{
  "d_model": 192,
  "experts_per_token": 4,
  "d_shared_expert": 0,
  "init_std_router": 0.0239,
  "vocab_size": 11585,
  "tie_embeddings": "early",
  "seq_len": 768,
  "dataset": "wikipedia_en"
}
Below are experts of layer 3 (counted from 0) of a mixture-of-experts language model. Rows are named down (a neuron's output weights, with its number) and show model dimensions 0-191. Each number is 500 + 25 x the weight over its row's rms, rounded and kept within 0 to 999. Numbers have three digits each.
Before each expert's rows: "comes before" lists some tokens at least twice as common just after its tokens as in all text. This comes from a sample of Wikipedia text that the model never trained on. Tokens count by the router's weight.

# expert 18
comes before: "\n\n", " The", "\n", " He", " In ", " It"
down1:502533556472490513543485488466483519469446503528519506461476493504523521523496508537525523514469496487494505506526526534492476535480485498515510501518476497493526485492497518522500498496480528499513533502512433461479510486495515541509471529473499488492523488530500518533480483439525501502543541508485523487491521452478468493523471501541526520561502425486494487467467515513481460498512529542518448474479492489488536428491533506512489482506515492526507446519473557503467484463533512509525539473468500498481496521482507501465517482513503510494488487521507493477482496507536457506
down2:494517473476526487551488522506481491538519502520483514497514470478523457534481475460430528500480515489463530500469491483496513516510523496502518498490483504492521456521515511488554505492522477491486439488509499474499507534535513513537527499477479471496510471474473533522483508474524525511511492522464471534482534492515468529455475487480527493506495493500530496494514477553526513485512515526489494521470488503491480517473497486550521546497469490539515529485514492508513546474546510476474501490531494491451436557508515520493477464516500485541450508485497494508474561541531486442

# expert 66
comes before: "\n", "2", "| ", " |", ")", ") |"
down0:518550507493538492499472498497516473469478474487476493539472490539490536535490476471548470466510472550467448519497487495503498508531495536485518469441481525528543481496491513493494485509523506509485524491518455544471460464466490481498475486476504485464488468466520518501499472514487475469473514502494480507503523511502519495483510539509498492517500507503516486478560496505498484511542501511496551542495467482511551483465517470548446546485458511503485515523491534510519504470572467502507504509516498466551548486538460490511503497489488492508514506495498487488461529451533493498
down1:478494484482551451475488483484517484487513539479483485525503489494463506491498500467548473497493485515513505507504534532521485487525483517492550498523521501502509533465476535501509516466461509467540500444571476516490486516481476530519527489480544467495489476512535558490474499518477547483480497498509528497534507553497501517462498517510476515523497444534494486501524508488496483512522497524521508512472502534520487489510517517525499508489463531461483471530504501467504516482485537497501506470455511461471507540547557433501526516501492444487525516504524531499516496522494484434

# expert 13
comes before: ".", "–", "th", ",", ", ", "1"
down8:482515494499484504554485510521522498500464469501510504481507503482498537507483505488500473483472479496525483509545481518503537493466570560535513531501537474478453482476519516505511471508486503487501501523477512514511471462511528530481472517510469500504520569490473509495546500528490478497491529500458497522491537503513503531510495474480532526543476508469470497488482490479468540533511505502505500516482533500475479516489455534464418488507509475494506513498488485508507504491430520553534499536456470479514462495485441487506500534493519571498534492490475472502488527493490513535
down9:514523523518516510469494476477502597521525530499514528530473544523468515522488485468471481520488476504496518473476537497498466509518491507516544470503491474542456489510535514476502454481486493468502518524540492519495511498484505510459486506484501502499504472512489454482483501501572549510560480513500495542505517546532549503567490481485494499476479477539468509479471477491514499493470489525526536506522477474504503488511449492508457493493479530486517449510528527459534519495494486493457491501515497483492515486487492566514464519523482466523493469488486511494486471501495491530

# expert 58
comes before: ".", " |", ",", " | ", "–", ":"
down0:499491514512464510546476482515498523497513527477543507467471480513521526533510504580483488498519480502506503495535482533460521518461537483502495452502511507450482545497543524477498493513463516500495469484481494489476528471539448509483532498521496492462532532510495514538501457469564520529509547500537498476475511462495495462436453515532528516526525488512464506477488557485496497495501478520460491473495513481464479507557513539495471538485514510481506469471533506474494536544498518511496508487466518454535500484500521509509493477481490490501491489492486494509514469522477513496
down1:489476502444534457497488525533493551449504493499486489487537515475514523492553515472545529493512473505510463483455495541506451503501465514519459513542500536532493469489526501536513475511539467538525516506507522505536446511499474506510504486526495517503491453498516515488457524491494509481514486502536530539522501516501471526509512529479477486502491542500486478464504465525498539472498539516479507492516517488496443511455561480507493519463497502487466516519560506441482471468483501487491461494495503499500478521515550488491498503562522496474485480529493509511514497496497462470

# expert 7
comes before: "| ", "-", "|", "- ", "|  |", "\n"
down0:511495547485510537504504539528489521511506511512519510498489529453514492485505468528509511508494498503466468490472482553472490477516515506511514480505474472545483516482493483497517486492507481527496576529487518504520502493507514508544436518473509509497468537498444497512498500507496559475528545500518484460495519498520525536505424503504492517499510512519485501492487534509436536505495469536489471472544467441488546445531485473493498494462453476502501513491487470466521520514514526569465483495518508542510472475501532456466508479478540518506500498496501485526491487506520503494
down1:496479565482459522508499507507486508492451455476490496453533461492489495542504479526480495489522490509530513562499461547505499519512515518498511472534476501514496517532525499481481474521478506470528492474477498509502529517500473519508478561555495487516460489502491475540489488484518474537498474493482540494520480473519490522516480519519524484522496475494492533515508495447558532486511446498500480488552470506510490546554486497527540500529503522478494462497497427457472484494516475541506515513490520507553543478495482477498483464485512483537516515490491492490480494549505500515

# expert 77
comes before: " | ", "0", "–", "3", "; ", "1"
down7:515506476508473515506491522518450515525508546490454477495449489524460512530505496491479491509511516520462482503498479545503501480471450514507517509503477475528505536513507527516494479512528523516556489514513484544455531514538477494463488518530495486548513524495430500517487494512497497511493476483534522484432526483497481504513463498454502476458483523508494524577505471547507514496488477455500497462521475527512498561531477517486540469548449498506465518508521519489511506518474497531474499515497472532491515504516503488496501506494522477449483498486443505539467503517499492510
down8:484472506513493529501452495470501515474500439521465537479546500466462504486520504504495477512569488509527496491552537490449495509510564509507484457525503504511469503502572524514480522489424533530485481492486525514490498534527513483479513500441496509443507474520486455521488514503500490515512519471473495536496535490515501458515530505514525458502489486486498485454458522506483535477498511529506484488518531491513540530513485494491471501478488534556501519505488504492487509553503513501535479508489497511502502500483478496494510486483494476519454483490513426487481491537512469507

# expert 2
comes before: "\n", "The", "2", "1", "==", "\n\n"
down3:470443463488486472492510511497498514470518506495514500505518486476509533514549528510508545507504479498476466522523526505513497496509519520473496450505482478455453518496464497485486493456492488548495546521464521470506530545467511541444488523498516509508497529507519534525491581484524540480513471491485539493486486500507478538518499520514494482552493500539518515504499521483480492483499479517498510539488479500474516476530476542450471522512516480460531461490459502528500485530519470468519530538515502457496505532552498492512488504473531516501463515486490531472461480490461543513
down4:484489511495469545512512476474479514462482482512518559465480534510497467469530491499472512519508459495455520495495515504483529515517505495459471488495514471463512485483490569476483468500507471508509561515488502491490504509528541500539508540479515491475528535493442496472520500494519445537500514470492500514478520517500520563496487515512528507573530565521514464476454531528462508512485492541499519534495472481523504500494524497465480509518503496512483502544469505469493501505454485481491475479503526486487474475538482496501454489533526465495526486503501497509501463468501491449

# expert 47
comes before: " | ", ".", " |", ",", "% | ", ")"
down5:457485495484485526475488520511532464516501544487491483515480479484478465509519468539480493501517524517529482506506490500468520525461447526501506478509508563477547516517488516491493521480504496521488499476474528469432504558539506472492506533497494475497504493518499485476487484507521544503500537482497512515501489481491487463526475498495471482554510500492523482490520526473486541458511503487498540534535540498499506472519511471492484491451489453492507482514438523457523509473546480544501563492519528474467475523517545516524532479528466476501504505485448496535514492509546526478
down6:505490461503491476532499487520490477513485533532505468512526506454488505540523494537519526517477489467468533476487514506498484437523489494506526531516461525485535507512474433485521532493520507469540466510503485467471512494467472500460502479511499515521518516466511520488519461539473521502472545455493446450515487497499480509478481536461489526514499508464500523527474490473483589530531471489518498492502524510487531515519467510523539528523506481487535502454498551490483505534505522513481480488507493469489504513473531473495520546475536484476486493513459509490534530523520520475

# expert 74
comes before: "1", "2", "3", "4", "6", "5"
down0:489501470500544463482506518522505494541519493538508539516531487508511502510542536542489514480508477545467492548515514425507479435540517500536558467483447507519470478503551450496491525508480507466457498483508487509477492516504521492501548463524507475525508488540497495514519489477507522484517508481492481519469524499493492503511483468501508506533525539503481544511493502457491488479554504508499508547487498515465469521523499494503499508526507507529470514469511478465488510464508530507492514532484497481454511476437518463492498524520469497501465535464487488495530493507479434513
down1:523502490573559493569496511478521532510479511503533484486493490482485516482505508437526521489462480511469534485502464499469500523504530495504500449491499465530534541516499505492478500477509508495489477487554502465498493507511505496490507478511504475435486494532556479474521490506481456501480511521526505497493462500537527476517461523575495473517547418490508536456534507539539510510488507466488461532497489493507495499502470510546512528493506496509499509492458512515486516520490521506493492566483494484485480477523499458521516494461487512485496491474518515522520492498469492506

# expert 0
comes before: "| ", "|", "-", "- ", "  -", "| L"
down0:489461497520453475500530512482508458494515487519484500511473508512464540506454480495527492506501518546464493446530485506530505498526507505478488520542473531532495491534521512477513488468497452479469531528531485507506449512491513503489526474454577491460484516506543544520480508474509512504515503481496461501552541492485525521477484484526460495449493526486530539492524508521458535489494505482517506517464477500481488512525485513484536492544455475532494484541530515499490532491522530492493486511482529443485483497476454504521512528457466514536499511510509474499512503469496475544
down1:521488509482517529535474491468507505536511490527506486500519515492523489451444470472526492455484508486516492517491488528536560491444499523478496443532516518498507520556517521466516505503492494487513478495527511517477491490494523502503546531503490512475470489532487462525476510517528489495499487533470438490472533511507529558484506435500472478527496492464455474507470535535471493492512514485468520526451480540441503513531543473485491477488501467494477472539478506480521515514509489451522515463512499511492486520492496549539492510491504535493517491523461482486512490536518523528

# expert 28
comes before: "1", "2", "3", "4", "5", "6"
down0:508537471494482495497544487492547508516510494485499534494490510538507515514489523544487514521561476507518509554481485510501469451520507468514496535488457495470440501475486518471470485477468512476561473513443538444446524513491546497503495504535545498526562498490510484473502521499446500487513476497508538468503506412490484494481484516503515524478506491513532503508545462485483555486511509517503514486507474522496490463477489508511485509530480499492543476491527485479481508535492472480505505495500472513498500527477515494520514552515487526513503545520497529461510504500500469493
down1:494476468519487485499480515477544488494517528532537525460529494548500524476489510549509529516540515507494507543460466466476490492521525519521521481480500479471480493524496499492499500526495513482499499497431481534507482510516512482471490483506504499500507499547506467423494483495506515512530468518525492538524504497458507529473458493504549489497495546481503520553545439476497544468526481465516498489519456514480515532476484490512481444482495456487500516462481482489487512495469544513518478486479479480498469492545525517526508490530480508536532534524478524494519493480448491544

# expert 34
comes before: ".", "–", " | ", ",", "th", ", "
down7:517503470482503521522497510497533504531519510507501459483466542502514542508540472479520519508456517522487510545507493523503513478476508490504478436489511528498501445528487494506527494513480530514476483463539511458518571471492455499459488510512485535550500535513486498476535466505483467503511522504537465524448477494501518522471533531507477448522507500507501554509495492463490507501477506477521493504525497528511471534486480477540490488539497431463503540518514456492484497496490501446508520490446467519498503463509506489509498485502494503473478451526543484535501524495509468519
down8:525515491497539511498466539540504536472569514503461516536541543520552543544494473503484474486498518487508470435543510491472488511514474481492483500481494549518513477494493494481515524520517493532486468470474457528509521529495473505495492511510535486487506502513502522486490497460508500472529525529473509499509477542446457499523520491479489515512474467515470487501466494472496481509502481496462506514481500444538462519505494549519503515442483492557485499482527475510501501532505510519459504483508533494496466503498575495472480487483512503482495553500500481500465477553502478505

# expert 56
comes before: " | ", "| ", "; ", "\n", " |", "% | "
down1:532492458506436500525534499516475465507519471494481465503477474487484492475461485491515491541521532484485495514478508497507486501526536527481517516556522468530522499457507440502461498498513488505499481465513540461465528505511476483500489527500513509480496487484520502533524526528466514474511462512494520471504530505516511513512527543450530490471485505510501458519496453504495477466533504542536528480546493512493458467574511505545481460512516525464510510513529456489470507497506492473499558444484457484484500490508522469491538516492512485506526492495508516521546539501478529515
down2:495482458516517494517530508469520474480517553502520479489454506478460475509517538467495454523494495564515464486505495508518528487486448490506500486481514498517516508480506509507536495477522530529503500469423515509489504451487529448513544464542497530520520502435520457475509508448510482529512495500512478511533540515509515490532523505557463457487509491458492488457511529523497505470479461523522498515482507523491546477521512538487470508510538495503489423505496529501518521493515485516501495517534496476518499501495484514514554504486498476519471500502505522488513535467498534514

# expert 62
comes before: "2", "\n", "1", "- ", "| ", "–"
down0:504489503512552445465484533489514446538502491501468492527483523454503532487499525478495484526461464517508488526528500471530487468532465499537517459504579519501512522505534494543517517517484498521507510491515522487521512475492498470522488464510576496499506509470510521503502513474491466507505472488502494461474514507508470533445475497513528533471506534483494449509519513497485496480511494522484516493507480513528472477523518482520483512500479450488455487527481567506485531482501556479446496496479474497467474508502501493484514487462535504540488504523517542534547514485459480500
down1:483496513485496500461500539484456485510526543480507498517469535530523522503513460588442534470505505517491491540520489438466484484501484506477514506483439462522470502476544485482515503486489497480522497532507496530476487506511508548493536509501553521521510500523521455495494531496491502514523537510515502472477466556472470518515509482518511467509572487473489516484510451482487541508494549504491492477493507447543502489487485524470526539500448481554484482515488475483473492501499515518504480475519516481516499511495474493517514456487480495499481527510491522493535492504526471481

# expert 44
comes before: ".", "–", "\n", "\n\n", ",", " |"
down0:480487513515470502471494496533495545514476536517525486519501482530498514514530514450514512492523484519453499490508527497548475482449487526517534496500493462533445496507474540461525515467518509504529464487492536483502507485528492498532505479496507510474518491535517510523504480508499495499502493524491512508448515495519546477516550495523487482473442481486515527492532495474509476494449499486475457477494517489511522519498530526479541466489482489467447470517485538456559490509521460513480481441527486501444484499501507526472478525561532474465515505539483481498539483482529494472
down1:449492497442488555460476512549488505456466483471488473443459502486523507541488559516516527516485492463563504461467486529512497486463512503501475510511507517477504502560498545516515509504486551533502491493494478501518490496566509509525530486483518511489512502486514502502488478474513497490496483493545513520480469509527491537504538504506495541519484509486473560513507460491489495496496497509524496490504493489512449507484527551478500475456489481508471494486520498475478519463520443515483461451481537504464458503501505480510493512513484508502541521512478507529524523465499496550

# expert 27
comes before: "\n\n", " The", "\n", " He", " In ", " In"
down1:506501477472488487536496557523509520538495505510484515491511507536459470469471471511499495528506521482508525477477483479529474442488517504555495532534541524488467462465507540511516513567521481523479539533473520475507510497494496503486501528481534487482488465537502507516523542508503538515492506510531470511527518483475518498530526455517488504500494480451493482527469496508475492574536492475490503461472527454469519488473551515464480478509486473546511485498541490496504513485479512492469508547471466510471457482502509469504520458481507511487461485495489524485462509515476458524
down2:530510534567519495467480491500557514500491552475535491541531514500509548518487530487523488514509479496484446489502500466463482507514509492525448487497490487509537519519537494541477474519519486504487471509443501510521482491477509515524515520515462485522510500499484505480482464506472471496511498471467525529509501497523495524487485442481468513458511507490504512485481527535514499485514573510469447507525474543476517512519518511527498513516527515518513524487496465483502494474491501463517473485523476471488523439443481465433509539466516507526539523507498525470486526471516517492

# expert 15
comes before: "1", "0", "\n", "3", "2", "."
down1:546525522528488523490487473489513514510509520500511492500491469500515473508486468478511474506514524491483479495503510537491546521496480504495512493466539431501495520510484545523501493510542464500485485500435532494504531450479497528523487505472495536481526569468523532454529507506497508449527474534484518531525510534494513511479460519500511476466518517536532476491520470506513496512480514499522507483463493444493465486497466470544485573530485508476535489494489502499524532517542517466470493497522479546472507449512501509507511550509519522471514466482478491529469509460472514519
down2:493506462514504516484478484494450528500470476528431493532515489548496516535538538536494503470488536476502500504502488499462480502503546452461503514490484492520527463488523518505473499522481535545519485494480501521521509499549509492472484510528489520494495531523539499470499489507567489510491502490527504501513486501549572491568495513478479503480502486520519498483522498502472466458492509519497510493510485484486483435521525515483479559512491522459518522502517507471470513537466523514470492510521502459470482457494504519500511512473533471467484487500478481527477429513486464530

# expert 8
comes before: "\n\n", "\n", " The", "2", "The", " In "
down1:552529476476474462495492532479489509487494506510497522471512484525531536507519534501542467515467524530501487500512541467528487479468464541512498485559511500524509524520492466510521499542476475487524521462472498579500502474485489487504536462497492449515522514490467527489542528504480470469495450509492511515481475537493493530505515494504523493470442511513499503504493504474517500469530460467483538453507499484471500509492496484521477501512514526541499472539486478539496486520509508539488451505472511558480527504468510499536446508496518483528497474474486519544520490539464471511
down2:524475429486517517483506469496501477526455484474472499526534508518494516447489501480427433467459511476510570518501519497501547438485462539521499505479485507490508508494499500481502487464513526492471482509531516469477516461472524492510526498471530501487511515516512550533456502530504527504511518529494521509515494504509500488489540502487551516467519492497513480493554509505540504487524510469488489475500523514501514495476493492521499507481466490465478495473484545444488487462443498482465531478530489465501501495502544486546536483509518504505487536498501514520539506523493529473

# expert 54
comes before: "0", "1", "2", " | ", "3", "; "
down0:435504473499472502521510503503475504472516525488515483543489488448435493499500491503504460461541456492504518499471529573498496547509495522523474496509533479480516528477497509509494515492503522487501485487498484462550525493538474533565470512483481436513508499479488519503509542495524502524449523432473478527523483479498487501547499476490483514490494458502494508487494550494499510522503522479497553492489510484559495490495513516462525522548506533505488505531484542479448467470513481468510489511514525524506518534496499491473503479500534490464488465465488518501500513510484470480
down1:490491545449530462498490526498488534500525507479446526527441523505543548485446502494484524513513513502496509496444517478541470509508502518501546504528511506471474505477504483517512487447477511471513466540447476534465511511485527503511499524474533523504492462495517502474510507452515543475503499516535523501528453517483499512465501473541490513480492477493520507480509464498501501506472483493501468474523536529524475494477491491529514501485517514481515514540441513528476519541487460501510518430486461540483522482469472488485532497496506499489534473504556477507479543494507505505

# expert 21
comes before: "\n\n", "\n", " The", "\"", " He", " In"
down1:531518496491530509505493503459498501538500522476556476511515474478521493516466527518494503500505500509510468540530533458492485499529535517510519497478498434473494484515526497491497466499513496496499500476407518479514440502501497494498509519547485486530485473505541520491489461478529500491504524507466500500541545484497434562485478472484530457469512520502470527476499485503527527531484486466524517509475469523524512504530533579465499477480525499538519546515524482503523493450492464518478541466519482496508510484472500494514492529497505516452495509509500482506516474480528470495
down2:487518492519494525549424502512458512474490510485509499491467479509523506548512531497491487493496533478470506498526517537497530507492499493478502470496502487522527507493522453473470509503527519507479520520609495465445450506566501505491477530476527493507491488514502507489491474516521475501482581501546492478473510531492513476512465519464515482534505466494508509504499494523492455494486481454495507474523509505473504518520514485526509518496484497491508510462509515478507517539479499538495497481460476489459471479518493480506525524568460500482552472500467501460520500487488470481

# expert 39
comes before: " | ", "\n", "0", ".", " |", "; "
down1:505536517483473476470539478509499502504506514503511488503472522504509563514461502515547506501476461487513494521491458464464500534505483506500535492505504548515524452470503468478523499497508501494502503459483468508490522532472500477555530486504461481497499482492475563550496503468478484522546477509495559523488529494469488481522491498459521532524508486510524455481528518472530505517553487483478462469495500535509495467480532501504440511540546503502496464497541495488441497457481479492454489536492490527482474487471517496490521481486534522498515523495520542483520506521505546527
down2:479496549466503518495501528439502512513517475474484497526497512538475508482495483538495442497511519468483517431456544470469520515505497486468528488466479483509501492532523498519446468462453522469519523517528511491529489507485478490542485515525517472511475526527536527546512477498515457487505506492489495537449546542516492562508496504500498486508493501488483480536537539498485504476465500496517556484536510503494527509516514532522504539482486506521486505487503530500475491483477520482512489505490525463469493520504520542531495464498503527442492509496488501487513501455526521428

# expert 36
comes before: ".", " and", " of", " in", ",", " of the"
down0:532476495535500535496487491522514480495497503472509492483488509446493510498493503478488442470487474542514511494495496471504489510476519526477471453471493500491545462547487515540470534489481525514526494480531500450509506517520502556529510540498522520485506482520485481508464492521526490458500474492484478498467553478501526498494508536462531502481518525478527541499515537503478509519448483474423521495509494480501479549531519542517492479456454534480546528488486509517502497488479494476531523503543462489506540538481477499476517461525490476509523486503479498486546563504483498473
down1:451514491499560512508522505542502496514525476523481507481481505476535508550458479506483480491469517490487487511514497473462521509492474531507483564498508463489484509504542499517551496502487498503482494503517498508455499508504496468500484478474536503449492475538446493541475546497464532502528479515480463539480506464530531500481529524499526475511526501436501542510517474475503513520462482477478492485527475431544540523465483499503540473496509451549469502520487572522500501489520506508486527513500502477486481525508497504527495480508499501482524445508491490494516496499501468549